python train.py --d_model=192 --n_experts=64 --balance_loss=0.0115 --tie_embeddings=false
Below are experts of layer 6 (counted from 0) of a mixture-of-experts language model. Rows are named router (the router's row for the expert), gate (a neuron's input weights, with its number), up (a neuron's input weights, with its number), down (a neuron's output weights, with its number) and show model dimensions 0-191. Each number is 500 + 50 x the weight over its row's rms, rounded and kept within 0 to 999. Numbers have three digits each.
Before each expert's rows: a language model's description of what the expert responds to. This comes from a sample of Wikipedia text that the model never trained on.

# expert 19
What it handles: Main verbs and verb stems after a pronoun, subject or "to", such as get, may, serve, want, was, plus "as well as".
router:457455517599502369549444523494533505500469507560579569482519508515480449539508515492506471419439583495520441529432406451435621459580614501473427558525414512519588541524496493463468505577496557504481428484545540484428422572555553433492464530418486499525487520457508555540538474470506527449434456428589509452509445563472512537501460434554593456571469542505553485453515462473462520522397585474529490537436505453442486431491576461556492502444435502444584449501471508417500429509533469432463501467536536454601431529445463534581509479614595461464586543527458558437469536491442443503
gate2:393480509422495491599523522491531490639487571531558412481491418477582579597506484513530529475433526451460572440478509448502582499531484590477496480504487531433544478459570494528468459459582440553524545579447561543548457480401587482508510494472533459492521563462427514550556543635484532453539515495568426569567347503487483556452506510473453574424469475506490487492457480606486447502504559560355485463454387488502505464531568481501481514472532468452480504451506513462539512457521553499569432516566542506510569467589492485466524558576399504505490491546537520504545446445505580559
up2:488491490573447521456509535648501460443447492430491513529494529531411497469561460539673527404541501515509514391493527516540531551536551479475503479459503471499543446504488429462582493506492411499462558509581434507499435457524571399445555514496439509596472414582457399529516529538566565447516597538466496512599472495477515434487515486509528538543516515505579490471480467510461560386520545568465490462422408567547533487458577631414436562486434566485451511473511468433516444462487554555510556416509562550418477478475496554531512477427461498453505458506533516587456542465534431512
down2:448468469555480562445545533542438541456484503449422473517486562555464481594400458509492516458450524500474510497461507467542560455529431505478520480535529470544496502624525494448450408590427558535496547518552482381483512443458546474660487535622526582639459466422508485521467533546508546603514556543439452529539493419510583420494533445582442455526573469487503503405501543453533549437522448487503466474422467451498541454433538520652511469480595460540488476486501462481510551462526560437469555495444542496474445517533528475422537525477473530600514468443536536414517505459466580513

# expert 25
What it handles: Line breaks ending items in lists, track listings, tables and enumerated clauses, plus a few plural nouns like women, leaders.
router:549588490514489555525534536539460500522479512481434518510450511393450469485543467539543503365497476429449427490604431534529463480466574563454564525389513418459521513499531409475550451507466475439499482502505547492559572452582505539520543534445492450425438484530452517533476503528495514546510443403570419551454561501461480401469495485509414448459512485480522503531533445442536598572508586587542490435439480501502569604527442433572511478506557542323472545540582543573443484518480533483497504542499490471468484522470533415508466498464410481583479411489618449576512514466527420484
gate1:533511617527519465491517424475477525504513474579523446532479475511532659535505554562542526553475488544597461478436558524497519436603494574613543549522525471618447458396437437458463507451498501489501420435479499456489602479576483555488450456488537475432497479567486513446368555518510540480505592540471556484526420539425512541501447551466566532548475487473490351441467493376472522489504419533475458492476515517483582453442496412435479444498550472460582463426481424450458541476463508527402429498514492538572487533527513450527503577503553512506479566525467482517431497452443494584
up1:412450426491517526509460596521494498451506503423543550526548574528524387449507465426486422523460516522518561475561502456548472510433525444377412489503444476451614503547582516580579538483479483458517549560476518466484429501520526430488670515505494529554533450459541489547603442555489476484537405531555460520563523465495505435472496485517414446563519496494396619612561424544539540501546453548569518477533444495468442578604562528524553511489557522563443534500511582534497472477509488459579542509461518477473519453569510568423506438414516538493505467564472536470513468542583547454
down1:469500496499489521523491445501490499460476409637521414591529591467519496414485450363443487534576488564483460492438468531447462562538514527478510521465457525494475513476379534523516507545559533440375507512536412475525483513435549513510435513568440492603520525478507525567513496421578498495498325506540510499575497595516492511480481429524512503500441492464490543529443464713535423444482501477481530577516520495427434507493481520478514479403475462443540455557481463487510539531523450466476472531521453554471433560407480654470581497466526527475471522503436506497545483540557551506

# expert 5
What it handles: Past-tense verbs and participles, often after was or were or ending in -ed/-ated, such as made, used, released, built.
router:595485459495518547472556459528548526453547564516603424430445484509414439538485515500462454502522558485537517533481542526417535597538393473533487463504530423537484519540569540478502504488509510488471437482460532508512636557505552495542494392555440533503486546437477553516473435549561619542436510500557511550454512432574478536550577531524543436562489495501457332427493445544537499524496473423590469579454488506468401435466546462514491509507403486457532442539439401437459429467496514530525488517470406468500481481407576463515471530537533470511481558502380517487540624573572523487
gate0:430605623521521520487540486422407461417540527508514452500410476460494546487536471535504513568539497494448471520539470516597454552482497507483411453457499407569532576452493439549544468501442530566514512495554497551624512387585473525510509497423489459584509486444428469589463455469493516471535465485401527531544476507515597494423413595523548496462471432512574452530574596530601538499498503524448470481461410467524533595454578505472491481612495536471531406500503502436502451522574455530532564469474494578461536437476495476415399556416463528474499427472433498495534472543513499570
up0:554454545457490485524525517529506505426507490438504511572481570602496543498458553532503454403489603511450457629454531459437470471501496568522522502517532513607517537567512374486561518521543451534425500462492489420518525530560503537471395589622493573511486446519413540495467406507529565477507503517551516427473490481462502607453582432525587440564487451436600532567459423534432503558477457439398566555457471494473466544466487424595542492560579448467501521472562490467474501515525579519517499445531430584533516546502574467499539410596512541478498481462437492459479523447414541463
down0:498540577528447513462454553490526455528495507410467394373455555495506569465521475478458541510566462431444457453544505505470520492429393403635506404573464523413545568495573418442516470577461476448416488520492498539649507490579499472479492491471452502520447553564447474485484432487529467434523463488467529494599472536473530483454494415448469472577598406470518451505526481411481554612473514429445538449448481516497428482470496486492488486518505495528508528458505465480505508483471455395491520556440443490444565500508553404401481475525486591499447480422565500402460468458537520590

# expert 53
What it handles: The pipe separating numeric cells in sports standings and results tables, plus a few symbols like +, ×, p.m., and sometimes was.
router:497584515494512522587442551500594550467408477483485488529542558519457491500581432410507481444438472518494544546557489453445458495412564437477426466524519433578456452574575558490531562541523479528538511528517486547454518445478497514467590576554509516490448458504447536543579501519448513592525541518514521423416479509486554572419443506591397466391526506451429506450536469433566520580443445493481465472541494531368501492475424542496506560534446559486517537488541571567569569525463511507502574428523486597397539492488519455468491423555390553571610538488485423537406475524477497470
gate11:495502440542470470566569516491580449541524485477483406453559396533467531484599454445604460493464500512530570433537608466504456486421479490481456518490534455497529418557596549579559538458416518578479445510468422566468597510508571524521510473533495649488528513514512427541542456530507515498499541535416480482541432413431549506501463446534544455468470518555542605453510531527445568490453535563498471451437420516447529460547465519480496475465559528542625573633553513452562523508535502441502538614463536468505475570565515504424450552514495499462489498540599500473593543467539424538
up11:587505452449555513485436463534451531486486494543558619504440564578545493528367497532431534498507530506484465543481410466492534532615548517496536487499456540442533552464417471487448555565611485413543485505507548459563438530536400463501558551459505364546402505496545542364491538421529497549505537475554502464502591532531479527460519594468553518545504508452418453553473485495496460469483449489497491510580554494514425520452550450546512547421465458493428428427436441562432458434463463581496445390567467534479492444455470518584570461420513512475541533474420543497499497574503561468
down11:611513466502385508540503536400462469511451512473562443545480546427435486476450507548493393420529464552495500458574519466497485559640402478440408488458542464507493469456511429534562510388504440498501454503484445512523474532494520480514538563483608541427523516639485403605421516532429487567565537448514460384468551511563440523491573398524415521546510467523464446492464545443461520554522486530546473457552430437512519492482458512498520564428411435557521578514594595532540468532524511527489540455528534585500468505529475463469522495492465520483484488468442536414436420546504449531

# expert 31
What it handles: Single capital or lowercase first letters of words after hyphens, quotes or line starts, such as Counter-R, non-h, McD.
router:463462483448488413503506506551597472577569542573403526452409539461581501472505488557460493529410400492503480500481554500505472414475413500523579467512566524516445544550482562506433575422459492487500588486415539535443434522467478460473492489492519596582500485472486526463479598470493485393523487568448451539423436588536480579511492539497458468583419437470530576564426481496417508512562448510467520505519539590533477550408517496526536461424516522490476484429514525449427599482459496475506435479521531538573425511462383565552464602476577509529513478555536476406528538584500423440
gate0:565502518341501430450437460439552526508487507500574485415443572540481475522561507506488539589605587472453502512516398461469518509450482505460557534525527535545597389511496537524378470446535460484512489476491474414439464495504598578508454450517468490499488515523528621485513442537457488456531426502488527503582534427476475469504437551586468407473526553528485523471428439432429596527543480435473507453495462444461491492543441542579503557492581467485461440465474510545555466523467479483501412517517508490417515387502497398525480525379615454562451505551452457527503437448527415491
up0:542415486416497488519549451570441487442496494550507601456522433552530485553499457522511544588495493426514485458437452445504518549617499358563520436550562563525498402517519451373491485559500555518555538509571454495474506462533479514508493583422437441558519467482502500474471547552504480447484506503538534447470590400469482477531439495559395409473522419550486506539456492481437548478384538410481536412497482548485538469566425483561563468504476493494543538558493496581503463474444427373505527495447508506418508496510561605580502383475519581549474480474457544563510508553494438562
down0:418505521490518600463459481455443417483523491544528464495444442467533543535568534486431511526524552567565562458534477517525482549540480445494527617466596444511448453527591499504452416479464552504504521468519477555486501502534501427423545461449462532477441596493474483483490508442539493540524488477463491574456430505546381544579395470384470434476494564512481442369476481523428449495497473543449517580522532438483518594472542381420485449462429549545460616499547488500491511594581551488511458470541533600526563471501488442501483482469440491637484467572558504471555603488593513515

# expert 24
What it handles: Word-final pieces, mostly plural endings (s, es, ens, ions, ments), and plural nouns like sources, notes, breaks, as in "defens-es".
router:439450459436466478427485570485489467502517476499555463540521488521580602508535467507376513523585558476564459638595450487465541570532454533487474506482414453515570565406469453481496521460464520474484456526488484518462596455578511576508555397463484517516559471521557524368534489493469587453501455518495480525516521494468468483537533526517562497434572521510565514527481573522525426482476556497562536634552532561403447416389516420494540472534508603466508478533515446414442523532465529441459487407520492422535552558440478522497449476516593429445562558480564459433544555516533574544
gate0:520421470449538427560536487414423482476506476533457546488476474463557509504514465427474502532537520490405477630600513546476449556449445614507513583388472531553555450436424503600541617394394400451489479500522486523498545441489413478498500536542535554522526572493527497525470489453495511467473513561493521451545521500547481460488421479536501491462541458505550448455464555540569392506556524521498472483515532458434539463568531452548546548502480526471559636532455442549409476484599575446400571574505537495502542513526568495491513560649508480486577502489478519551533516569482564490
up0:491619556530499524471469516526488526428498511520464488511508520460539547509498540573510497554457548490530499405505550495486526465529559448449505507629445517427480541430565505418479412500486613537487533398562559469490499543464490492494507430464542504507527389576509530573564468506440516480514454435410540540444567478433472489468604496473399477520463490476505542514475524498530610457406466564427533450451482535547453511504520517535478320492553506554343498487522521567566512457452440554497515525501401463469498565505395473548512522418414498536522463520456477452495607563601477523
down0:452559441477513519540422462505500534490594524567502526510530467398500466484487530475439493471471478460493579586397546448488499516468527501466517510553494529475520575536456545549530394430438462602554413538474656458548515523492468512573484532484532560541555470487592462469487561577527520405533478539497551458504440450572491478544478540520438532470451494432517513539467546461538510459535473460625387604463599507443419541447416563529514505498522476491499475556415485519554566500353494509541499583565414517565458462562420378531475499481540525550532508587488543511481544468480438517

# expert 46
What it handles: Single capitals and acronym pieces inside abbreviations, often in tables, such as DNQ, PSOE, VG-lista, MTV, ISRO, and positions MF, FW, DF.
router:576440465506392547578513535526451618578553560449480551486483409511508527508592464600538487566493540480595570435496479581538543471387479494527560480441491578516474490550457592503404475479420514517500524454514464562530445461366466492482428440435505518550487511553506520433509500520569509547518495449616514539500489445506539596457634562441387524596500555507518564442479470546504574521578501528526484429480519482588484454527505462500507442497513465485462594515504524486506545496444432531536465447445527426550509517546531476448466493524564542461543490461610552543456524457539414461
gate0:442506529517365456497474563409493539453500486484486557468483495470494442510514442556422565510519441492479472481541539490535591568437556383534511590505580474625479555519514517499402528458504462501514425511513520576535448441577392508443571537477429398542450460500545474406496398480487423401419523598463415422505448555488520590509613518502542430503456470511575517484524492528386491564489483498461461561413504488558523509450540458471483504571493531526523437522424501553459537506550416441489500475528479512485507557458507535465389501463455568421564493554519460447522555456517536486
up0:431420461476437459474577572427464519541528515512553566542442491482489533517554426562530463467482468483554463564559542545511517559469533442547541557538548480565497507506527483406501530474511443490477462512515490499590490439592487499388546434473500398440465463554513483439519495466516445393342550483535519539501531484495557561552594468386526539520501527510581430547546490452380482507462422459498490595461568612524557547514512472508473509445475448466506512459413597474431424565463518509521414516483474517463511459481475562494421507560531483488515523546499554517628483349490512422
down0:418513538542564499450461469445518474537464506454536418508582514564414468484527441463529490506478552445466485522466489418508480374447451506462516485466470546535510438414429445560490514549502384410538465530449549566535443567416529491487542482524472577480476442439640464493524502506478413515466468556515546550505528556517573510448483558535508593489516424484492444496523470562474551493472470537576575464513556540487607430490579508535583536509553612521393406546489552487528448477461423550607502503534495596492488463574460555487457492608484440557500490418484547490549438504613537531

# expert 56
What it handles: Prepositions introducing time or place phrases, mostly in, at, on, during, After, e.g. injury in early November, Theatre in San Francisco.
router:398500440492476431494562477402503555518446382560548523501582465471450451461496527457559471497551472460476524466509482380496531490534528529438505453604521452441533500488561526532489515443507480527496433532534420473551481568362544461501448544519549533410613523578603553504436585517519495533569585486494507537539470581538521461466438438465552482560486445516531463391499491494503458474438432534477547452458545498514600421525504557532476603489471524464486493501403414411562554491489520434536490415475397462561521481546564466485499419419534575472493540548458567495512445576475477559
gate1:519489549489425432416554496561563482480455411565399517524440549438471521501419535432540494501446507491485492440440495490554459528474564505446509462507506558572474462508495471516413444510488492508477441591529434578481668586421484471545520496531493478520505443455429535597472533500482540502485446514559478552444439537424478519458501523396463465518527448581388503459507510561568564454583479538529526556588495531412478435516524599506469576534561471528526574539581472473484486455598404529505477566557417546513531455516530430500562576436586503500593500474524542403484527507522467578
up1:551531581497557400399477418551515462516481559603471511470464508459488501453408508437513530463403446604507437428518513535573551458482554478502473503554376467565517396529552490458476403542547475416471429533561461614452598463466543549505552534497482564562494497507476531550506535500483544490537425519488478498481466510432438478544557495474553507573584452614443545497511506508543510441536493418506509557463510479509455405495471532509496530512601480568547494480479468503496498478486424598491496449494485462512594491516433405523533474457591473566543444498499411367444444493604538536
down1:495511547484544416623486530464550425535391521471442614460586521414474553559473477534501474538464476450571450487524428475473556562514575559431527587469518538541502535568530479478480416523460420489516418407477499555399447488523545579518525504478528569447542470429522572504461423525468531504477492481446483544518449528507435561458484568445497596466503492492445472455570470488561435448543565555583496565474564484509488511572512480468451565468515477433509559545415435514454438491565499574512455591477417503497578395522471429454416442483507442500420532450502555462513442527629469523

# expert 38
What it handles: Line-break tokens ending paragraphs, infobox lines or lists, usually before a heading, new paragraph or table.
router:519455433501488446501456527463407499389487515505479521451511446558498498555555491497560495465496523402494475473501531483516545460495484499451558586446528428449573496509597427616522515471437494461552549586477438413544553511511469414526545408446512605412491446456464428571429542541441489502514458427578468533432535394466525486446520518462514523535416479473487437480543516434463559465547495467500462477432464605423576540529536566476528503490583497444515536421391495599439582406521496466530455530406482459575571467530468511466499571493530617565498496482542417478516540543528457544
gate1:535497482537382463510547480458417417481498487567592495558511414578456441455567552391480495531430560506425542499559537478453457470384496455522500534499474544527410539442461507431457513492652528513512503539560465466535469465441467453497620451450462543583465659488394528444462535511439468532505543452462465497493558559495499542530532517614491537503531528497432450483536504477532499506532451407543514511597518557579499448531550490522498554565441550571422449415479476504454517443500494559491504415422487476502497535378420454557507511503471493450464603445454489475512509525529494540
up1:510469474529457471612546375428508434506522459562582484567538419576453462449533512393501458554534543503416548454499498505546420544435506412462437498555555515498442570469480462437470533492618571529560515539537478446540449486450451409499580482502497543517436608406436495467524485480468508495492548481484460562502496505506512518568457423561513546468519488489502408467553471452527535473510526410485541514573510559558525457577542478554437534585476522582471384393451519484473520525520529522504505527359419499519534513387420421553557535524426430442494549458460433469517508520512476528
down1:468515520458491507440414521482487506529480581465465591491492522441534352468523442506509535539446514496407513545472545503437587437459470542591528469524528550471563500564442456509472512542473480442518548622549453484489523463477523418461477473567528586505390530463455503479482427500551610430434566456533542571537498515450546576404472521527517472479497503525523552496590421414485521423463497443470502325477470483461573502486542444513479419477556537499543471578476531485494546630515507501526475573560527472506455449503536486604517515579582600466522523603482426542556493467560524519

# expert 16
What it handles: Conjunctions joining words or clauses, mostly and, also or, but, while, with and symbols like &, /, +; especially "one or more".
router:443542492487489571434506518496550448489450444508477428573526578438406594488448476459568506577528501438517488504494541477520555559540476461509493549529524411461566424514477564477542512516483480466525433502479428526479480559483450501599473511549528418539486443528601462580573510514532533519487404563513548424516485535525498457450476486537532545587379493463440504553521442497508567516528530477485534594507429423552559562582530523511436536485550484460456418459516522596503448550497468374521453505515539589414430498507435427543468403555448510533519404543431389543498438587420509596
gate0:474454455577500547565537514521429400406477554525444481443474447522498492451490484575486504483537543470476483454396431559417500460571453542459454429438414533483476470553434528543535521503578536447486527497560448494480523512485550386412407568581491541462452539527617514599461568574453513481452487471422513505465509491596448409535546561532508581464504494529447434562463443474550424574410516419544505463496579537515539467432497560524546467523522501348477548503543456446563556452551590406548517503470478499464474503583457484428437508547518455544482511543426460543494512441505519513
up0:507483506457481420486470432494596643499572391543528524552541523422439449526487554429509494490457504590552538510567507430415588512444556465570580517524555480488494563507503472472558518447475479463537523505465450565400503543458467526625512416471480513533605475577440508468500487503466535468495442589556544530436464545421530553421467487462490483584515505455525498412398549453529600529565473556481509520572435425492455557488531522505553457548497502558546486524508586499455456505558373559465489477513612554542465426492579543604544460430453500537501508549494485531494544553524481557
down0:559445450481444489589468548476480395561445600453543462440535465581500534439473429509465424495538450503547520528530464533558458509539391511390447453499533509479623452537592496483520532438508535506462481489528451509441468508418476449416547570558523507412446540480582498523542495538560425476468560478554521473481512414538442520466592523494507538439489430459510407516494441511483417502462547464494468489386488517544510419442457479530494545544527435422563497456483488447453516473438603479499599387496444540475513514477424429542381548611492496597492467513480468469421515514459532562

# expert 12
What it handles: Capitalized head nouns of organization, event and award names, such as League, Association, World, Cup, Council, often after National or International.
router:580499505491466505500521562532525638519423452526585500520458516472518595530438499533504525426423561475537423467493497566446541491505471550508503449451497554489567431426456493500528541485559473516435461452593452440568485524527433494535432439453509519471498588480545442403483541473530434430433542477465604519502429449581492498500550467400461536522538504531431516451469464484517524419541490561450563526502544532550452555451385460512461547516467506592482610478449395497471506545517543468476415446502523540443491476514540569512522492477548575414396476528612527541448571400556625477
gate1:551530552520552439512494566481460508487549518512455535474594490512456510484462528483516493510473510535422488573538527508480572491524463577506533464567511463478484442524461489573500495491619444481493522491454442601425531560509400532494542586535516451545461596561567495443545577500532420539502478489523482495477569557532528536501484439493465453567463461454486475498408446558493522411462529468397434553542373418485462495470453628369404490585456441607506565528489580417479504513643500520408507536585553542509447510503465568498465494459516428490553490489472467496374496435498561474
up1:503503472500562543587533439485540507504471519470606476478486569558444491470544511484530664466446497433482482544521528491396512504528552506485558552381494522550568585530444500513552499553478465452504415486538567403508440531566591470427480537479474453469563456560544511509458432405485502429535601574437532485541550453515516446546479537550513442464506564498517536429572517511476459564445528473499619462440488461553445435469500531473551471451479504412523410467414459458475451455458483444582522556482506439515581474452534476528546500444487481456524601561534557416581475603513415416
down1:519446392540413555540455502453542508578481552482581555472455455499517467471465439500487479536438441591543475410516418499416506511455569492569428445480487472552453486590486505488539411556387541562563592453516440383490559480425421530520504488457506541495514495434651505506480462465511488492507566439508550450486510504528483542432560421431507491497523413558535592485500522475460471508426534598623536516533552512492486524482487504539496475465475473449497460452525446536553538460409534494503381546448462517476460487567506491489455484528468457590505515529599497524491486414471328486

# expert 13
What it handles: Prepositions, mostly of, for, at, in and from, after nouns or names, as in "critic of IGN", "died of", "member of".
router:440486437498412549519471508428543595473503475563588526527573500494424475506539518504540524488529444453541520501513427464445526416486479488414554526584540450473591560569500497479454539480568493556483409499489379476539470584422488535494493524516507461404582511495587500454382501582507480552515505552480567497482540554546502556506437448384573489540490406530491470450490443554455493398487434446539522425509415490502522471506478571452443601514464482511470414460430428458565469506496437459467457376503410423555464506580505507461604478520534558484541554442465534524538445583487467469
gate1:540518458508603534550417452474442438424528623440574429467473428495488536447526474446552600490491448473538447429497617454487489470536434476499539517376477418519537501563476448512494414450567488443443471409517533500508413457565475496554537517437569510545517484515485470613469503495448595449535546542551538472529530455546493441524444474562494538543506447532559495520470572514469491501450525527479404450449503436387472444488570522517445452532546443510471401558530553555480593455502511495520524411507511503392549538501437444610465528520364469502467537490529507541525515516538594443
up1:510499502496543500510529532526476471555588468523447618543539578504550491548511519505471410464513507529583580489486504564525438454491548531412539458570576553489460421509531502422527566489455540487520471588510436593531520525474469466435523474556385521473486505452537514440560469471405506542575507397380515485457533537587450487542468552427466480476498499463462516382549450500524468544543520443532591503475496528573502564417430562503495631507503577438564484428433461470491408542527444534447541612492451548557461446494457518431548528496540488488572505494470411469427487444504406607
down1:403503553489479417552534536550523510511531352463477510510601559513618519541549426399525506547610471484436532513470496605502441535512573482538506531474512496518459517463529495504522522453491561509572527485464503524480484572510478449494435476580425498497588466470400535423543480472540530426456354525523466553438517528483363530512558545453523457557541568540460436551554522546565512424507402549529550496521496553585498471506424499490514579438568571583484438520451530462465487492425571451509450599476547471508498489529513466493452464500562394538506468457462439477600530590495489488

# expert 30
What it handles: Prepositions and linking words such as by, of, as, with, became, including, plus split bytes of accented letters in non-English names.
router:529516560420449537580559484453460585572530506555548499560532503459420505519620498486573487509395598498527469549406470449478533514528419497520506563541493466540504526613507497520458447579386556571506406542499459485541513515545399509451546541557509589462474453451506452487490460596552541561398575493414532506522531505474552495518443545548521492501489525530500476588446426520467485501549532616522517527420470477453564578519542508579502564540540557483560446523558467482607421501517488575452522553560463442426451567447455492484514546472517553494499503424447449521519408577494403524
gate1:502439544525491509473488442454461422502523536491579431536443496541440563510391543465539412541323474492509491511526501520558513545478463491518536525465408461569492417544538542568556399486557540470434531503470536539466461416463501600514556553531371531506535418443511506485535532410484452558537515451546428446453620516470475504532498512496512503517544511440535483479522559439517518447470490519502455524575385580426483534480495464475561451613593532509512418467467530400492513535562496501470534439452482540567525501450607423529508441534504435513417507533468490495447400385467534538
up1:474455508428459525540534549475490435578537499442595402499455569489404579541495565489543416440419450518492547431456496511576427516462390490574485589564443530560415479506514512563599485465556533567541540444514542564468491391445484603524512534497429504448526468472465421507516540411455478494496464446602366517510510450500436406468484505491497527524539556510488527524466554519506588492466512489484494565475416493460459531434482450516517386478555513511533539478446550418475441523502569549472496459425463499482551514459572462533462415499476418500445485601526548577483523417427501567
down1:438508457513603551490577565501490451520457464491547509487508500506359461523421514468425475479576485467456623441549497417556494451531538489494579487496443417507471533546532499452527564483559490573511536582513497449573495445407496518490534593426538509515512547501568429455535492496473427523598559509528571541545520516543559449571534453547571450545542376496536543462495579553506494573498507428592538465460508424473573496456515532454639552484584498526456519596505577459476445560443470504458514558436442540553429489483503509401503426478549502493488585481560478472384483505564516498

# expert 44
What it handles: Main verbs and verb endings in narrative sentences, such as took, announced, declaring, revealed, and clause words like that, where, because.
router:460554457461499513495519533423544521452451531555613514455602442522406512565490469516547393437472535495528553472484518448454534570510466498536502496569536398499528485432442531507511512536456486548515458469472535493478541529486466528492587541579508549381464626458472529526538451570534579410432462459625525548561422455448504590528515511456604476438500447462524470441455462539467483473495524485527467585481516523405487405453489411530431606401493503441588420491431450456426503464457537550485397521559441449492454494438494519505455488536511490502494536512482482483614498605448519465
gate2:517485573394477514493469565551527526462481520462462516554518533503473582552438471500531487542445467488459500510470564548444523491543482548583522472508537483547544531524544598514434500456520468571434452582488440570544575489514496534490457492576403483446458439550401544496483485545504472484496520498609421447480557498514562565599414501500568520494540415444564483446488446475422587434566462458494507452535562567524512533559476544455543493533533523651602487398514510600497476555494622538519459536544457446469487503488450533568548595490568511441377478389443453470521473463552424492
up2:491499451459530510560535482402528444587523490492551498539463477510499522452523489437497494485516555524470522449480477424516555509395574468436546499577512476484516366454444437560552550602433554556588527504530482521498447528431462555423512437461523555488483520497469585538465482475515495568413453488460544511527553481578547519405571444553433549440447480525382377542445477481583540561438551525515437533573515466477516423460476483507471516489551539392467486506496419340435522362526482484531535489494550560510517490484528494389474443529421494503536579601445501501514549518547552519
down2:516567503421538535459488400512510551538425446458498536465443463500512553512494473594469583580499467511627468521516539589474537543521459460547471553427545359528451498461412513458408496395417457533490593478490459546410447491535422400553576502558536484556536562468469515548519448467488495530528525477571479461496485459498487447502495500512572452522547489489491635415511506414499560420491528541596562487499425492514397430546472507452487449536452488419541495493432517560516540522535537508566529580488521481532423530486430508589508554500439407407381493480564520459478531474471521491

# expert 10
What it handles: Geographic and place nouns after the or a, such as area, town, village, District, River, Location, often in settlement and location articles.
router:617510499501557512521507507508524575521464490550594496508423527531556528475480534434453510395442508545501495450469515449533495520488407465502463586486457448542527556463487447528560476563494553479442459508588486525528429426546482500585507509510506532560417500511508423476479541451498473467548475477435548479531476448495520446594642501442578535569521420532421529492510529505521462423468571514484536510484431548465444549409502402432515455603470467563441561511485392509392479467507505582494561598504535451459559489521426497407496401459516553460424561478577444516396577422567557458
gate0:478470478505559609526475523508518536450538548447470508463521486461458554513518467527495519574590520528453534543575485556582640585499449458508529443407545465473544471492447502386582529467443488421461482514454519574483548483459442537488511535500481467591470496418479531512590311582573517475539568611452486535480559602440478515501477429427485507497532457430550522536562489490426477522423493471494548593513496519510484536430569552519591474521560559481493427448472481527498565463506521445472496463531568534567429377448541469519510486592542404536495523572447450533451516456483500478
up0:439498561590461548482340484516495599547463501466472466556615493506575504467531494524552488533511544517541457424584547495560585438532521467465560413508488486533512475448450469520498394492501511510549472539473333436507461484453458553519414512484468459593423505498477463552530571404534398515532507601472509532459489613618475471442445519498452513448531454503500516485448487474480475471453454498420494500504435497480468570571475557483426456525462483571515580432471586488501472471564569569540580524558606442509412475572553497471512452474577512503403489553478522464492508533467483533
down0:540491582599524416528483471521481504539548591523514521600473513453483495463451511493477442408534504483499514454460464510527509413498456605509519487520495531525559431472533515599474380510499442567524589493623477449446489589510524497628450500534353556552530496484515468494546578487466492431433459490564444513476514506533512518579503573496492487506343559525499487457399572481502629499511441476434514470485514563530487472480491540422398501466491458504529544459496597399459443520552567483550459406487562548551464511540532546445441499451496469386504533478486493508548402462521512504

# expert 2
What it handles: Mid-word pieces ending in n, like in, an, en, ian, inside proper names and foreign place names, e.g. Cund-in-amarca, Chiș-in-ău, Wann-ian.
router:489467602475470460429568543497478554529532497437581567569513544565531437494480455611464541504565556509471535549508409409473539437548493504534443487503504524468491505503488511599524506450466503490546417565520526487531505595530515394531476485557471437521546502504566561587434576504515576484493539485450455437537583554510526460543433445519539473439525544593542387423537587488442472511462564530461477452515561442447531428409506522437468453535488576496483495532482512475549491519486563499603511424523562565460536424391614449542491442456532464466515478428522569473434460464537628588
gate0:498496477646535549594526547476454483480540475582398449545436456473540435515520401503534496504486630491466449503527570548545516466477507524498439515512448468544526488491468565459498464458453568551468546444510503484482467483469531515527502504510477474504530500496554386475571440434536552480455526458456445563485469579500551548525534581446456527501487543537563499564468478497552530469505536495514461481488435508587368517550614330472518634549541486469534504503514546488495422577359598578581421459554490495497382546522460480445503442506491522500534502520450558441457531490584452440
up0:592545578460491528447473529469542554485488519499521456485567505513542605481479507547550453497472530490456503542520514486451488619475589486536451446474516524410543470460439477487553569433572452417581491558575569423480519546546473598541499449434538459467387487539410482603415454473439519476448499504540549507611475385511504514535509595524595397458530490535529504517538392452454486504477516521357450479540523481453475508464476549512445493449540594504409446451436477535511555502550488527484541464516458522416445486553496450534459487511547514495523581448523449453547488549352536555
down0:562451434523453550503446419455421486580492462492488461557487566415559533519477544446565461465507507485488478451548476539466452476522533503525385543520496505618564489457533468467524548503500569640526476532515422417576529490391466608488466566541561580389470550480548529443555471499496506505558536487496536567512531545530399491463537469509531483518501573516456485488483435528573423527565444458515500631443559508482501496498588441494483559474591427450441510509488499485534489480568526424488594592473460455446415498553551576483552438555444566391436546522451453462565522528516432487

# expert 8
What it handles: Conjunctions joining clauses or list items, mostly and, also but, or, &, which, while, e.g. wrote and directed.
router:452491508520489562441480481460583403556458481493488436549507555447395603458498431475534498555555579417510448529510514466509571558516476450510520492491505440471537445495488565495559477498521438496515456503513445518473524585433450512576466534527540435533441472474573496584607573484527557504437423533548566471484414518467477454443558433516557570560415515449454483533528452521497527527435521430498536570473471434557603565588488541499490558462567497447446426507480561580440506561478493421552490531518512622426407527492456468509474404549500543570530424574468431585510442586431486575
gate0:465540453421478628510525498486618484539481449471454460468610559518516511451517575468535561465526450520448573469424422463415570458531424479589553391569521475510414582461490442512519445469478432439453485452515526549554432510470485549425552538480523598504507468484562497478497453467549508404496423525544538459429529539460564593558529506542518561495498518466628582449483467484379529500506535467470559549512519592535452431526560552402531443495408510498439478513417465446518409480474513535484409438572472481479527514428506465558507522503513487531501480510561551379512541469527478502
up0:440507458388521515600467452526442385529518487490560509573483575540460464463629554457497530485525511549405405451482497575488491547524518533445556451492557462498482495402497472501556477506487461567546557535466562461580505534462475452470513532471534458488559419453479466491537472508450466584556472447523511505566467527557431620512528492503601457450539554356576584499490440548521477419488555577497559508465505484515431491591592521441441435498507525445560467560496579532510424507569442438509539434422459518558558483475501549479505494589539577510553489494447522357482450513512481544
down0:489517483527516532483486585488467649425473525389491496536477498456444475454520612463616477501390569503510498516553562532524424539504539487438484488532433491551595507471493546508497559467605538458454530538538538488425531511493488471541496430432450436554474486545438538526520511556480464478456395511396528534509503566617487431586500447452457472554446552539431567536514600500542481557426580453491512475464485444534566588465498500477538543532512534594567431463474560416533515456542574491564549495451453492513363430468498468532453451543564433498531505479448452605530578498474506469